Below are experts of layer 2 (counted from 0) of a mixture-of-experts language model. Rows are named router (the router's row for the expert), gate (a neuron's input weights, with its number), up (a neuron's input weights, with its number), down (a neuron's output weights, with its number) and show model dimensions 0-191. Each number is 50 + 12 x the weight over its row's rms, rounded and kept within 0 to 99.
Before each expert's rows: a language model's description of what the expert responds to; "comes after" lists some tokens at least twice as common just before its tokens as in all text. This comes from a sample of Wikipedia text that the model never trained on. Tokens count by the router's weight.

# expert 1
Description: Spaces and word starts. Bare space tokens in tables and after ordinals or list items, plus opening word pieces like cell, leg, communica, fa.
comes after: " |", " ", ";", " the", ":", " a"
router:44 54 59 74 37 67 36 40 39 88 58 45 64 47 52 43 61 45 39 60 47 70 63 41 74 73 49 70 63 49 60 57 49 55 52 45 59 72 20 57 60 47 58 31 47 45 63 38 54 32 23 66 65 49 54 48 56 37 40 38 34 49 49 37 39 36 40 48 64 63 67 54 67 57 61 50 39 76 68 65 40 57 40 53 56 50 59 34 59 52 59 50 53 67 54 33 52 55 31 65 53 42 33 56 71 58 47 57 60 39 42 41 69 30 42 30 51 71 28 44 48 51 51 39 64 50 76 50 71 42 59 42 63 73 43 57 68 50 45 36 70 42 62 61 57 44 39 71 50 47 40 19 57 69 43 49 35 33 62 60 67 57 54 37 72 55 50 62 50 41 55 44 48 43 48 48 51 49 35 52 57 44 56 59 49 51 41 39 48 49 47 42
gate0:84 44 50 51 44 50 31 42 56 51 59 47 54 66 58 46 50 42 45 48 57 62 55 49 51 39 37 56 41 37 55 43 50 51 47 54 58 46 48 54 74 59 17 53 32 47 55 38 51 41 62 32 69 29 52 54 35 41 48 41 43 57 71 50 52 65 65 43 51 59 51 47 53 65 34 44 64 55 39 46 51 25 46 34 51 65 57 42 42 63 36 63 54 22 61 53 60 71 53 58 40 46 49 56 51 30 30 51 77 48 45 42 47 47 63 57 49 44 32 55 33 58 53 52 56 38 57 55 44 32 38 44 42 59 47 51 46 51 39 60 49 67 73 53 72 38 47 56 33 38 50 46 43 36 40 46 53 58 63 51 54 38 72 41 56 50 46 49 43 52 60 53 53 57 44 49 47 79 41 41 55 29 42 51 26 42 61 53 54 47 59 56
up0:62 39 58 57 55 87 58 35 63 50 46 40 56 62 57 32 29 45 44 46 57 68 37 60 55 49 46 57 29 33 48 45 42 39 48 44 40 72 48 52 67 39 40 48 67 44 57 43 69 45 63 35 46 41 74 54 51 46 50 33 45 53 57 46 57 59 44 58 42 46 61 37 52 61 47 46 46 55 38 37 50 41 59 58 61 48 42 46 57 68 34 53 78 42 31 55 46 44 57 43 36 63 46 56 52 55 40 42 34 49 40 52 65 55 68 49 47 48 45 50 37 41 45 45 52 45 43 51 52 42 51 48 58 71 64 30 67 59 29 46 49 60 76 56 54 39 63 48 49 34 25 53 52 29 56 36 40 38 64 73 56 37 51 54 52 62 49 53 17 51 46 52 46 48 48 64 57 50 41 44 32 46 49 50 30 72 50 53 74 53 64 46
down0:31 30 60 34 64 41 40 51 39 47 33 40 33 45 64 37 41 47 46 43 21 64 38 53 53 32 61 47 34 43 61 47 47 43 38 48 28 41 64 51 51 44 43 55 42 31 46 55 55 58 70 42 77 67 71 52 37 43 35 44 58 41 43 45 43 60 38 48 29 61 42 54 51 54 59 53 64 59 53 36 56 72 41 54 43 47 67 31 39 33 65 48 36 54 51 31 46 51 50 49 49 57 38 45 65 43 25 53 51 51 61 49 69 47 47 39 30 47 47 64 55 46 41 36 63 47 31 63 70 43 24 25 79 35 29 65 48 59 72 46 42 60 58 70 58 37 48 59 60 48 54 44 53 39 37 50 67 42 58 39 48 18 39 63 27 60 66 50 44 44 51 46 40 58 66 55 34 56 55 30 57 73 54 33 38 38 63 60 58 51 38 66
gate1:39 28 60 29 38 62 33 43 18 40 44 61 55 50 64 57 46 60 35 44 39 39 53 66 35 27 79 20 73 46 70 47 62 43 53 52 53 59 62 52 61 39 38 86 54 66 56 63 39 61 59 40 58 53 40 58 40 62 57 57 50 42 43 64 27 57 57 45 50 42 32 58 50 46 60 38 37 37 40 40 33 44 52 57 39 55 32 50 38 32 24 67 56 54 57 60 40 49 55 42 57 45 41 50 19 55 48 61 53 75 46 59 50 45 55 61 51 33 51 48 49 37 43 58 56 60 39 43 51 52 55 49 42 61 75 52 25 64 45 65 41 53 32 41 38 64 58 40 48 40 37 58 56 43 62 55 52 53 49 51 38 54 50 71 40 35 55 42 39 70 40 78 62 47 56 39 29 50 28 48 31 58 49 63 52 56 47 30 55 46 39 59
up1:44 55 41 52 45 51 55 67 62 51 34 51 64 39 47 30 50 27 47 51 60 64 63 52 26 63 35 39 32 49 50 45 69 55 49 48 53 61 56 29 61 49 74 37 62 40 40 59 48 49 48 52 46 46 69 31 52 39 16 51 57 72 46 49 77 30 37 68 36 52 64 52 29 50 49 40 51 41 52 53 45 57 50 51 30 40 44 54 58 43 51 47 73 56 46 55 61 51 53 48 50 39 46 30 61 77 48 46 25 26 60 37 56 47 45 56 45 56 40 56 56 47 75 54 54 50 56 45 48 47 51 39 42 45 45 50 45 31 45 49 34 48 66 39 55 60 76 63 68 48 55 41 71 40 44 17 41 46 37 68 20 53 54 44 72 86 63 37 49 35 62 52 46 48 48 44 33 44 70 55 30 70 59 45 46 40 50 60 40 57 63 47
down1:47 66 20 57 48 35 40 43 53 58 67 63 59 46 45 48 43 59 59 51 47 52 57 42 61 56 40 61 44 40 48 43 37 59 57 54 63 51 59 42 69 54 47 47 36 63 44 37 68 51 33 45 09 56 34 59 57 48 62 38 34 62 47 29 44 53 52 65 50 52 15 48 49 54 38 42 47 41 46 43 64 37 40 34 35 49 63 49 39 54 51 44 67 35 45 52 54 80 48 43 60 45 53 53 48 60 53 60 54 65 73 41 41 53 54 57 61 41 70 68 46 49 36 85 48 46 49 48 39 49 45 44 40 57 43 45 49 54 33 41 37 36 48 49 60 47 34 44 14 42 39 52 35 56 59 40 34 52 59 47 79 56 47 41 41 51 49 58 46 42 50 34 55 49 48 55 63 51 60 47 34 40 53 61 52 68 29 60 57 70 66 83
gate2:61 34 61 23 50 53 28 41 43 41 27 25 52 65 72 52 53 64 24 34 43 42 48 50 27 17 45 45 48 59 64 41 46 67 44 56 53 64 45 56 42 50 60 62 54 62 34 63 52 57 77 50 58 64 51 55 58 44 53 64 53 62 52 50 41 37 78 59 34 39 26 28 41 51 50 34 57 17 45 42 43 44 40 26 27 45 34 60 60 48 19 73 52 37 56 55 54 51 72 59 56 71 51 43 48 51 43 57 43 54 44 62 40 58 48 63 49 44 47 40 39 46 17 51 43 70 41 48 65 56 31 65 46 66 65 34 56 61 52 59 46 50 45 35 51 56 55 45 59 51 32 80 70 45 52 41 55 45 48 55 49 63 39 60 49 50 73 33 47 57 41 44 48 39 46 31 61 43 43 63 36 55 37 29 54 66 44 58 88 64 56 59
up2:39 52 47 42 61 37 57 40 59 41 33 59 50 37 46 37 48 41 48 42 46 69 59 61 53 59 43 44 33 45 70 40 58 52 57 62 25 30 61 55 40 76 61 35 46 65 42 49 61 62 63 71 37 33 46 67 63 61 48 48 42 37 50 86 67 37 34 48 33 60 42 61 46 35 59 48 32 57 54 42 53 68 54 47 42 68 45 54 43 55 73 42 53 42 54 74 18 54 49 53 53 38 56 22 51 49 59 58 56 44 52 23 57 39 34 44 66 59 71 55 44 57 70 42 48 46 53 37 34 44 62 62 55 27 57 78 51 40 60 56 53 51 35 58 48 39 46 46 40 67 51 44 59 57 55 63 44 56 31 40 60 44 53 36 49 63 28 41 55 49 29 57 63 76 47 56 58 35 40 47 79 34 37 53 77 70 73 37 47 63 39 62
down2:37 65 60 37 57 54 56 58 47 45 50 28 47 44 51 51 49 70 32 26 57 54 69 61 31 54 54 61 61 53 68 43 51 42 72 49 43 52 34 46 54 51 29 55 47 47 47 59 66 46 69 49 46 50 56 54 24 44 52 65 54 47 44 42 40 44 76 37 42 79 53 40 56 58 46 31 56 47 29 50 51 73 66 62 44 62 48 61 36 43 67 61 65 32 52 60 41 29 53 34 43 50 39 64 52 53 40 61 60 72 59 89 57 63 65 42 37 52 41 46 36 42 67 37 39 38 48 41 48 50 49 67 54 42 43 30 23 33 55 35 32 55 60 52 37 42 40 59 23 47 69 41 43 51 46 54 75 57 38 51 41 31 34 34 32 60 52 75 53 69 51 58 48 36 58 52 57 48 34 68 41 58 49 48 52 54 53 60 49 52 61 56
gate3:35 43 55 37 56 32 25 40 52 36 48 52 62 56 70 46 61 60 29 40 67 50 38 53 43 40 36 39 62 36 62 30 49 52 35 46 54 58 46 42 58 51 60 54 46 59 29 52 61 68 54 59 64 66 41 66 43 63 67 58 47 49 35 61 55 49 56 35 37 55 35 55 47 50 72 41 41 40 49 26 41 36 65 48 37 48 44 44 37 51 57 44 58 52 75 55 59 39 60 39 38 62 59 34 29 26 46 32 34 30 26 52 54 59 55 65 41 09 32 47 47 56 39 55 27 82 42 57 61 58 47 62 54 62 58 47 48 75 42 59 47 58 62 25 56 50 47 45 54 58 26 72 66 37 55 53 42 41 53 47 48 57 35 60 59 40 70 51 60 50 47 56 43 39 45 34 52 42 26 45 43 54 47 57 56 36 50 50 51 69 53 53
up3:77 52 52 56 44 68 55 39 31 57 64 65 75 31 54 47 66 57 49 56 33 39 36 63 43 39 49 48 58 36 51 27 52 65 50 42 40 26 55 33 35 39 36 65 59 72 41 38 64 64 41 58 54 43 36 66 56 64 36 43 35 42 31 58 44 76 40 33 70 44 70 50 70 38 59 57 35 46 43 28 40 34 48 53 52 47 42 45 58 61 43 46 56 40 36 53 42 32 25 33 52 42 48 49 43 38 55 48 74 35 33 49 60 49 62 57 22 57 52 69 45 50 61 38 36 54 55 55 55 68 54 65 67 49 47 70 54 63 59 52 62 66 48 31 53 48 46 47 33 55 37 52 57 47 32 72 54 81 60 54 77 37 50 57 42 36 40 44 46 54 28 67 49 49 53 50 68 74 52 53 59 26 53 56 72 53 66 30 54 64 40 45
down3:61 52 72 47 47 64 66 47 56 40 35 58 45 20 56 73 64 68 51 40 61 55 61 60 35 52 76 64 70 53 50 60 60 60 47 56 38 43 67 55 42 53 54 56 59 65 50 75 55 61 39 46 59 61 50 40 39 40 48 47 46 46 55 58 50 30 45 35 59 49 57 56 61 55 43 59 40 77 32 39 54 76 54 58 56 30 37 51 52 67 63 48 52 55 44 50 29 51 55 40 48 53 46 54 19 41 40 60 40 70 56 59 80 88 60 32 45 41 54 48 61 41 71 55 55 43 57 50 49 56 55 49 76 37 64 25 54 44 62 84 59 32 49 61 42 51 42 40 43 41 56 38 65 57 41 48 73 49 41 66 35 38 45 56 49 45 49 48 70 57 70 54 54 51 36 46 53 51 33 53 40 40 46 54 57 72 47 30 61 30 30 61
gate4:55 30 36 69 57 59 37 47 40 35 42 47 54 56 58 37 80 41 43 36 44 53 49 66 47 30 58 54 39 65 36 54 66 36 48 58 23 71 56 43 45 57 60 56 67 56 54 52 60 59 28 39 55 35 50 56 44 37 50 48 55 62 21 47 55 57 42 57 59 62 57 53 37 50 57 36 56 51 45 60 32 62 45 47 57 46 27 62 50 30 52 58 48 66 57 49 57 49 51 69 39 52 29 60 52 51 46 49 49 49 45 53 55 45 48 61 44 57 61 84 37 44 47 63 54 39 52 35 66 53 49 51 54 24 44 65 77 26 65 49 38 44 60 35 39 31 59 57 71 60 60 49 53 49 46 28 48 34 45 51 47 41 50 65 40 30 34 27 41 50 34 42 64 41 39 50 50 34 35 46 31 65 50 79 67 76 79 68 78 57 33 45
up4:52 55 55 37 64 42 65 50 67 46 57 55 35 57 47 79 06 57 52 58 42 50 50 43 41 66 32 46 48 47 70 32 45 55 49 34 52 48 51 62 67 50 39 56 60 47 43 42 62 38 83 54 60 52 47 51 59 57 58 47 48 56 69 30 48 42 63 49 42 41 47 49 75 46 43 76 40 47 18 48 47 40 59 53 64 32 56 45 52 67 49 45 61 36 34 53 60 49 62 41 72 44 56 34 56 58 47 60 39 40 46 50 51 44 42 56 74 50 63 41 55 64 70 44 57 54 42 56 59 48 39 59 35 64 55 32 63 75 39 56 40 63 33 69 32 34 44 48 51 55 29 48 53 50 46 50 51 76 67 56 51 36 70 42 52 85 54 57 48 55 49 67 54 46 68 48 39 36 74 47 70 31 46 28 37 21 35 61 37 47 46 54
down4:64 61 67 56 45 45 54 32 60 44 55 57 38 24 36 41 56 49 29 22 66 68 76 60 60 40 61 74 41 73 65 48 45 61 53 33 41 48 66 56 46 51 57 50 47 58 36 53 41 59 59 66 35 41 48 60 43 64 62 51 58 51 64 68 62 39 43 50 40 27 46 64 45 45 49 39 42 51 44 45 43 44 45 48 64 46 46 55 47 50 63 66 28 60 45 41 52 56 57 58 63 58 19 54 64 61 68 36 68 38 76 48 35 47 49 46 25 42 35 53 57 62 47 54 28 86 41 50 48 46 66 63 59 49 39 33 56 39 20 31 48 43 64 58 47 38 52 46 49 51 47 53 47 34 53 74 62 63 52 51 44 64 21 56 35 53 42 55 22 53 47 48 74 36 65 68 52 50 50 51 33 38 38 43 79 55 56 45 60 40 52 55
gate5:51 51 48 23 39 43 35 34 43 44 32 66 60 71 57 46 53 68 34 50 59 38 47 54 32 33 63 23 47 54 67 56 52 37 43 64 52 47 67 54 60 51 52 60 45 65 51 39 28 43 61 63 36 50 55 40 47 46 68 61 47 50 51 75 47 62 53 38 42 47 49 41 54 40 65 21 45 38 42 41 56 49 50 33 42 67 32 55 65 48 36 54 41 44 40 49 52 55 73 27 55 55 37 50 44 69 59 56 39 48 34 54 46 49 51 54 56 42 49 41 51 47 48 50 61 74 33 45 57 68 56 60 53 42 51 58 23 56 49 58 34 42 39 43 33 70 58 49 48 36 39 52 63 32 50 47 63 42 49 63 26 44 60 67 52 79 69 50 27 53 44 81 55 67 75 45 56 64 69 68 50 66 41 52 39 26 66 64 41 45 43 53
up5:39 48 64 56 61 35 51 35 66 42 45 44 38 50 49 47 57 63 49 57 43 31 48 37 47 54 44 68 50 24 60 41 57 52 72 53 41 39 58 66 28 42 67 39 29 50 39 49 58 58 50 62 64 60 64 27 65 61 78 58 53 57 49 62 69 29 56 43 43 38 32 40 52 44 35 40 48 36 58 61 49 50 50 52 45 69 53 60 34 30 62 55 45 53 67 54 37 39 41 67 49 36 32 62 32 36 60 45 57 66 42 64 33 37 59 53 45 52 48 37 67 58 32 40 39 59 53 55 53 62 74 59 53 57 44 51 31 67 69 52 55 62 48 67 31 71 41 43 20 73 52 46 39 60 53 66 60 68 33 61 51 54 45 31 25 48 35 55 68 53 53 53 49 42 37 42 53 44 43 39 58 31 38 41 62 71 32 39 42 59 37 69
down5:57 35 61 40 64 55 52 54 54 30 57 33 54 50 29 60 64 72 66 68 48 66 40 30 52 51 63 56 50 53 62 58 60 56 49 55 46 49 36 51 40 54 61 64 42 55 62 42 64 40 55 67 54 52 44 47 67 27 42 53 60 44 52 58 49 50 66 33 36 35 53 47 52 60 64 27 48 35 54 56 10 51 64 50 62 35 53 49 45 64 48 36 47 40 35 56 57 48 34 46 67 37 53 58 44 52 44 50 61 69 39 68 65 59 53 63 70 53 35 38 34 49 44 63 40 26 72 45 52 65 57 47 42 41 52 35 55 39 51 27 29 71 55 21 46 40 54 65 70 49 42 48 62 52 45 55 48 49 52 42 43 56 49 55 47 52 32 44 56 50 30 63 33 49 49 45 45 51 27 48 55 49 54 49 41 51 74 71 51 23 46 23
gate6:63 40 47 48 52 57 30 41 46 37 57 37 64 65 71 28 48 49 27 54 52 47 57 59 40 24 52 35 34 38 63 51 46 49 34 45 42 51 57 50 60 66 30 60 49 79 39 57 44 56 62 51 44 42 58 40 52 58 64 77 44 62 40 66 51 32 54 38 34 23 17 54 47 58 53 53 56 51 47 38 52 39 66 49 40 49 57 70 48 42 38 69 68 47 57 46 43 46 75 40 69 73 48 34 38 48 45 63 34 37 38 44 36 53 52 64 42 33 48 60 33 53 48 42 42 66 34 47 46 58 58 41 28 56 50 38 46 58 40 49 32 59 56 23 28 52 72 38 65 47 42 63 66 46 47 48 40 54 42 52 38 29 39 71 29 65 58 47 53 76 68 57 70 57 64 59 76 48 63 51 36 52 45 56 43 54 43 58 59 57 41 55
up6:37 40 67 58 45 38 33 49 43 50 54 62 41 48 51 60 60 61 51 43 39 46 61 56 62 48 78 58 46 59 79 46 53 29 40 54 61 36 50 29 40 43 54 60 66 57 63 45 47 68 53 59 59 55 29 48 48 63 52 42 56 36 64 41 60 47 32 48 61 41 49 58 58 36 37 58 40 47 37 42 38 37 52 22 52 67 56 63 44 46 60 52 37 33 34 77 57 47 39 51 43 46 35 60 46 62 48 32 69 49 62 39 54 43 44 43 26 40 46 51 34 50 41 65 61 60 50 48 59 37 39 67 63 51 61 49 56 56 41 61 45 40 35 32 67 49 45 47 77 67 29 50 52 52 31 57 52 41 57 53 65 43 52 62 25 44 40 71 49 47 26 63 36 54 56 67 43 52 57 60 42 54 25 38 53 60 64 44 47 60 54 51
down6:54 66 62 73 41 43 49 43 57 47 73 66 52 35 64 60 58 64 29 56 53 42 49 48 44 58 72 45 53 59 36 66 22 62 53 40 58 54 66 28 43 56 58 44 40 60 56 41 70 55 58 54 45 51 34 36 38 37 61 74 54 41 48 46 31 44 57 56 51 34 18 47 81 52 42 52 53 48 34 70 32 57 39 62 43 31 44 56 72 31 38 48 36 60 59 45 48 35 49 45 53 63 55 47 51 42 67 50 57 75 57 31 53 39 53 44 45 45 53 46 49 55 60 40 49 45 59 42 56 48 49 69 53 48 48 30 40 38 47 35 49 28 40 64 39 57 44 58 62 52 52 34 51 38 55 47 38 35 50 73 40 51 53 77 26 49 37 47 67 54 68 46 56 63 61 45 68 80 36 71 59 59 32 65 63 36 39 45 47 55 50 19
gate7:66 50 50 13 64 40 31 43 36 42 39 42 55 73 66 49 40 59 29 57 48 48 62 61 30 58 37 33 37 29 83 36 70 35 58 46 52 45 57 63 69 41 45 71 41 45 47 87 46 53 57 54 58 41 51 65 46 51 46 50 54 47 53 62 49 56 47 51 34 46 41 47 44 53 30 49 44 23 43 35 37 29 57 49 26 52 46 71 37 47 30 65 25 31 46 46 34 59 64 50 43 45 62 41 44 43 61 50 70 41 47 45 33 39 54 70 56 57 73 47 73 55 54 53 56 54 45 52 27 53 64 59 31 63 54 53 40 74 48 61 40 62 53 55 57 61 53 49 38 40 51 63 58 36 48 49 42 61 42 46 35 52 56 49 44 46 71 33 39 56 47 69 70 62 35 40 53 25 55 27 42 41 35 53 49 34 51 54 42 54 40 47
up7:70 55 57 39 50 55 49 59 28 55 49 40 48 63 48 52 28 36 51 53 29 62 75 59 33 72 63 51 41 55 54 56 47 48 57 65 42 67 57 57 79 52 61 61 35 31 43 66 36 42 31 63 28 32 52 51 82 48 36 48 49 45 42 49 50 35 48 68 62 48 52 65 57 82 58 49 28 55 58 63 48 34 33 41 67 49 45 64 23 40 37 43 62 50 37 52 29 51 50 51 48 29 59 48 61 43 46 49 50 48 55 40 57 48 37 40 53 60 63 41 68 59 54 42 71 33 57 69 43 41 74 42 45 60 49 42 80 47 44 65 68 36 49 52 63 57 54 61 45 42 57 49 72 60 53 36 47 56 51 51 52 50 58 47 65 56 53 38 21 61 61 62 42 54 57 46 46 30 49 42 44 35 16 59 46 32 54 62 64 49 44 56
down7:61 62 41 57 33 54 53 45 38 58 56 34 62 68 46 56 42 44 42 33 47 39 61 55 60 50 51 32 35 59 51 31 52 59 43 49 62 64 53 66 62 35 61 21 84 65 66 68 42 39 53 45 50 51 47 47 37 65 43 42 33 57 50 47 57 53 55 46 45 67 54 43 67 40 54 15 56 50 38 34 57 34 56 50 46 57 44 46 38 65 38 65 74 39 45 62 62 65 75 56 67 66 41 39 61 71 53 58 71 44 58 66 35 42 68 85 55 53 58 54 47 60 39 62 23 51 34 30 52 58 44 54 32 51 73 59 57 64 57 55 36 44 38 31 41 59 51 42 29 73 37 59 38 55 51 42 46 47 47 47 60 69 60 48 37 65 47 53 52 42 36 77 56 43 53 66 31 35 56 64 38 32 81 62 56 47 43 60 58 46 65 37
gate8:59 42 41 36 52 67 37 56 48 48 38 45 61 60 74 42 39 56 34 50 41 25 34 49 34 26 24 52 35 47 94 34 53 49 75 46 33 78 60 43 54 35 49 74 46 56 60 57 38 48 55 52 48 57 44 45 38 48 70 65 42 61 34 68 52 38 62 51 32 59 47 56 39 47 65 56 59 40 42 31 59 49 44 42 34 54 45 46 60 24 42 65 38 47 29 53 51 61 69 49 57 74 31 38 34 58 66 47 58 43 45 43 40 51 62 64 34 50 51 52 41 44 53 49 54 56 46 48 56 36 62 43 47 49 51 53 51 59 38 62 47 28 54 56 38 73 68 43 69 32 52 56 63 48 80 36 30 46 48 52 27 59 54 62 38 47 60 38 51 51 72 64 47 49 51 46 40 46 54 46 38 40 46 43 52 58 40 45 54 51 51 70
up8:33 54 37 51 39 46 40 72 25 47 52 51 58 60 45 39 45 36 49 59 63 46 47 38 62 32 53 33 71 62 53 59 61 33 44 69 58 50 61 41 66 50 60 48 53 53 54 58 38 53 42 37 26 72 54 62 20 46 40 45 32 62 67 39 58 52 52 26 67 40 49 49 46 30 48 48 47 53 57 57 38 47 69 54 49 37 42 55 48 50 53 53 24 33 38 39 50 48 48 59 63 58 51 51 55 66 34 74 32 59 38 27 71 60 29 64 66 51 56 53 57 34 46 57 65 54 53 46 33 62 41 40 52 44 40 26 62 45 34 64 35 41 65 46 29 48 51 70 68 42 40 44 54 39 46 47 51 46 59 54 53 27 65 56 52 31 47 31 47 33 39 53 33 60 60 40 46 49 67 64 47 41 48 82 39 47 65 52 53 52 64 30
down8:44 51 46 54 46 47 51 32 28 62 56 56 50 53 43 37 57 43 64 55 43 45 36 72 40 53 52 62 85 35 65 38 34 33 52 81 64 46 42 62 50 67 45 34 53 46 43 45 71 46 53 39 36 46 66 41 45 55 46 38 46 24 46 53 58 47 30 77 36 47 43 58 40 31 45 61 54 66 61 59 63 58 33 32 75 42 48 66 52 33 42 59 56 63 72 47 37 45 41 58 41 55 35 53 51 52 44 59 43 38 47 34 41 43 46 39 51 58 72 47 33 53 66 56 65 52 46 73 41 61 33 69 21 44 53 42 65 43 29 49 50 53 37 58 51 55 41 37 34 52 46 32 39 52 45 59 35 60 68 52 55 55 49 48 51 37 40 54 46 33 44 59 43 52 57 62 72 45 44 55 50 41 42 63 41 59 38 31 43 48 49 80
gate9:41 44 36 20 65 45 22 34 37 34 40 56 67 64 76 38 37 74 20 38 56 27 50 52 38 48 65 34 49 50 73 45 71 58 51 56 42 54 75 51 47 35 49 67 47 43 45 81 35 71 83 36 48 53 60 66 32 59 79 52 47 52 58 54 40 31 45 30 40 53 39 49 46 50 49 47 56 29 45 39 48 49 68 47 42 61 34 60 53 54 42 75 63 30 45 50 48 44 58 28 46 55 65 58 29 44 42 50 44 49 33 67 44 50 66 58 32 46 65 51 36 50 58 52 42 71 41 43 48 62 76 66 56 47 61 39 53 49 37 74 40 45 29 56 47 68 61 40 49 38 39 68 57 40 46 35 51 55 31 53 45 43 23 72 41 52 40 48 48 66 51 71 58 67 66 40 49 33 52 52 49 48 39 41 56 42 44 64 58 57 56 57
up9:74 44 50 57 45 67 59 64 59 52 58 60 70 63 48 57 28 60 54 48 63 30 44 26 64 55 40 61 60 57 74 53 48 55 83 62 59 55 51 69 63 25 35 58 48 37 35 66 48 54 51 55 47 61 47 52 48 51 66 48 56 49 23 48 56 43 44 34 34 74 64 54 46 47 69 40 55 46 46 61 16 89 46 70 48 53 67 49 67 44 36 77 61 52 46 49 64 38 48 30 29 56 35 60 45 49 51 37 53 51 54 47 61 44 46 39 46 46 38 42 46 49 75 34 47 52 45 55 64 62 40 50 67 51 28 51 45 54 53 72 58 54 67 62 50 41 42 59 43 37 45 25 40 44 30 36 59 53 38 67 60 63 41 53 68 39 56 48 56 47 58 48 49 47 54 39 45 45 71 35 57 34 58 40 32 53 43 49 72 70 34 37
down9:57 34 34 63 25 44 61 58 42 41 58 42 52 67 44 65 40 46 40 62 64 41 33 50 54 58 27 49 51 58 57 61 60 59 30 45 35 45 53 41 59 46 60 43 58 48 45 42 33 47 53 46 54 37 52 34 61 30 60 43 41 52 47 44 70 45 54 56 80 47 68 57 44 70 43 40 66 60 54 24 63 47 41 44 46 27 46 53 44 66 60 31 16 48 70 60 46 78 33 52 54 56 57 52 35 25 55 78 53 34 47 54 51 64 30 51 49 63 36 56 51 51 50 48 59 22 59 66 64 44 79 47 52 66 68 56 66 58 72 25 65 66 50 33 61 57 53 56 59 50 49 72 63 67 45 58 46 47 55 37 66 58 49 43 58 42 51 31 54 78 25 44 57 43 43 53 61 58 53 45 72 42 82 76 67 44 56 55 58 33 48 46
gate10:70 59 47 48 46 63 48 55 33 59 36 48 68 72 64 64 48 40 38 38 37 30 40 51 44 10 49 32 37 13 44 41 74 38 36 49 41 37 74 37 46 60 35 44 42 55 45 60 47 60 72 33 56 38 56 59 26 48 45 54 38 74 39 44 45 54 66 51 49 57 36 32 53 45 56 33 46 24 32 52 30 35 59 51 45 54 34 48 56 32 15 73 71 47 48 31 33 34 68 41 33 68 50 34 38 55 42 53 48 44 68 38 53 54 86 64 26 58 57 53 59 59 37 54 37 66 33 49 48 47 48 45 41 58 67 32 24 74 62 53 45 46 49 60 61 60 57 37 39 53 47 64 46 31 69 38 40 56 44 51 41 67 55 51 36 43 38 42 52 66 38 51 66 42 47 48 50 49 66 53 44 48 43 49 55 42 48 45 63 64 58 68
up10:39 69 57 42 72 44 56 39 80 43 58 43 21 47 46 45 52 43 49 54 76 58 68 53 47 82 36 61 42 38 51 51 49 48 55 52 68 32 57 82 75 42 32 37 45 57 55 37 65 47 24 48 48 43 58 55 34 54 41 48 50 30 68 85 59 47 48 61 55 29 68 57 69 68 54 51 21 57 53 47 69 49 59 53 54 49 38 57 45 64 62 70 66 63 43 59 48 37 40 31 57 24 58 43 58 61 75 47 63 41 33 47 52 56 32 53 36 37 61 58 56 75 46 47 42 46 49 52 22 39 45 54 54 58 54 31 49 57 50 62 39 55 77 60 74 29 42 46 42 50 46 43 57 61 37 41 41 42 58 66 58 49 55 47 59 58 32 50 32 60 28 41 43 45 54 64 65 38 46 49 51 55 55 49 37 38 26 49 44 70 43 33
down10:52 56 41 68 46 50 64 65 47 55 48 34 44 37 43 48 52 26 31 53 68 50 42 45 53 64 59 54 47 81 45 62 51 43 58 58 55 42 48 51 51 23 54 51 33 69 69 60 69 47 38 47 39 30 37 53 33 53 44 54 35 55 50 46 46 54 48 34 18 48 64 31 48 39 39 44 57 51 60 66 54 33 79 51 24 42 50 64 48 42 64 46 51 62 51 62 71 27 52 34 61 53 27 69 56 54 50 48 40 51 51 75 51 47 48 72 34 53 22 61 41 57 61 71 49 36 67 43 39 39 59 55 64 44 53 46 43 59 37 55 46 55 36 65 48 75 51 50 53 56 55 47 61 49 34 61 45 24 45 41 33 48 56 31 59 58 65 57 45 59 45 73 52 41 35 52 27 43 55 52 46 61 45 42 55 72 24 49 63 64 60 29
gate11:39 49 61 31 38 52 30 33 32 53 43 47 50 48 65 47 65 77 30 52 45 52 57 67 18 52 53 47 39 71 57 44 76 56 73 65 66 40 52 54 77 46 72 61 49 53 35 53 52 41 55 67 51 53 41 74 46 51 58 48 83 45 50 37 28 53 42 50 52 28 47 48 41 64 45 55 43 44 54 19 33 38 48 48 24 39 42 61 61 61 32 52 44 39 29 57 31 53 48 41 65 64 64 47 50 49 49 61 44 50 51 43 48 59 49 68 44 63 76 49 65 65 35 56 52 52 43 50 53 46 45 68 58 48 58 65 36 48 39 34 33 16 41 52 54 67 63 44 60 55 45 57 44 36 58 60 70 52 58 57 33 26 46 61 53 13 47 28 17 57 53 49 55 56 68 48 45 59 49 53 53 63 62 57 47 42 58 55 48 57 57 58
up11:61 78 40 49 45 27 53 55 70 37 48 65 46 39 39 67 63 69 52 48 43 34 18 34 48 40 52 48 66 44 42 43 54 35 41 49 62 28 54 49 53 54 29 44 32 53 51 42 73 55 51 41 47 63 35 42 45 50 44 57 25 19 54 61 71 54 38 31 54 58 48 61 31 49 57 59 56 41 48 61 63 87 60 38 46 55 39 38 66 49 85 45 54 53 56 52 84 39 50 46 61 40 39 32 54 48 61 51 63 58 46 48 51 51 73 44 45 38 49 45 57 52 60 38 51 50 46 72 44 58 42 47 34 41 40 50 29 41 60 59 65 74 27 39 32 36 41 44 39 56 44 46 47 67 52 72 54 64 48 60 35 48 51 46 62 64 38 53 66 48 65 50 46 33 33 42 53 51 66 38 53 53 30 46 34 49 40 38 39 73 59 46
down11:59 27 58 20 59 42 50 62 69 43 44 44 24 58 35 45 46 54 55 43 55 42 33 67 23 34 40 62 55 65 44 48 39 35 40 43 37 47 34 45 32 26 53 77 44 58 53 62 77 56 74 33 37 54 59 58 66 43 31 58 25 41 18 49 43 37 15 59 46 54 58 36 36 67 52 45 61 43 49 52 35 81 42 42 34 43 53 59 57 51 49 42 36 40 52 69 52 47 37 47 63 50 37 50 55 19 69 41 48 71 53 38 48 59 39 47 30 55 36 53 58 47 46 48 57 41 27 40 50 40 52 51 66 38 55 41 37 47 67 65 45 38 45 64 61 66 58 26 50 48 52 57 63 60 39 38 46 48 12 70 46 47 29 46 44 53 53 49 69 38 75 42 38 46 41 41 39 45 54 50 45 52 39 67 46 52 38 62 73 57 50 48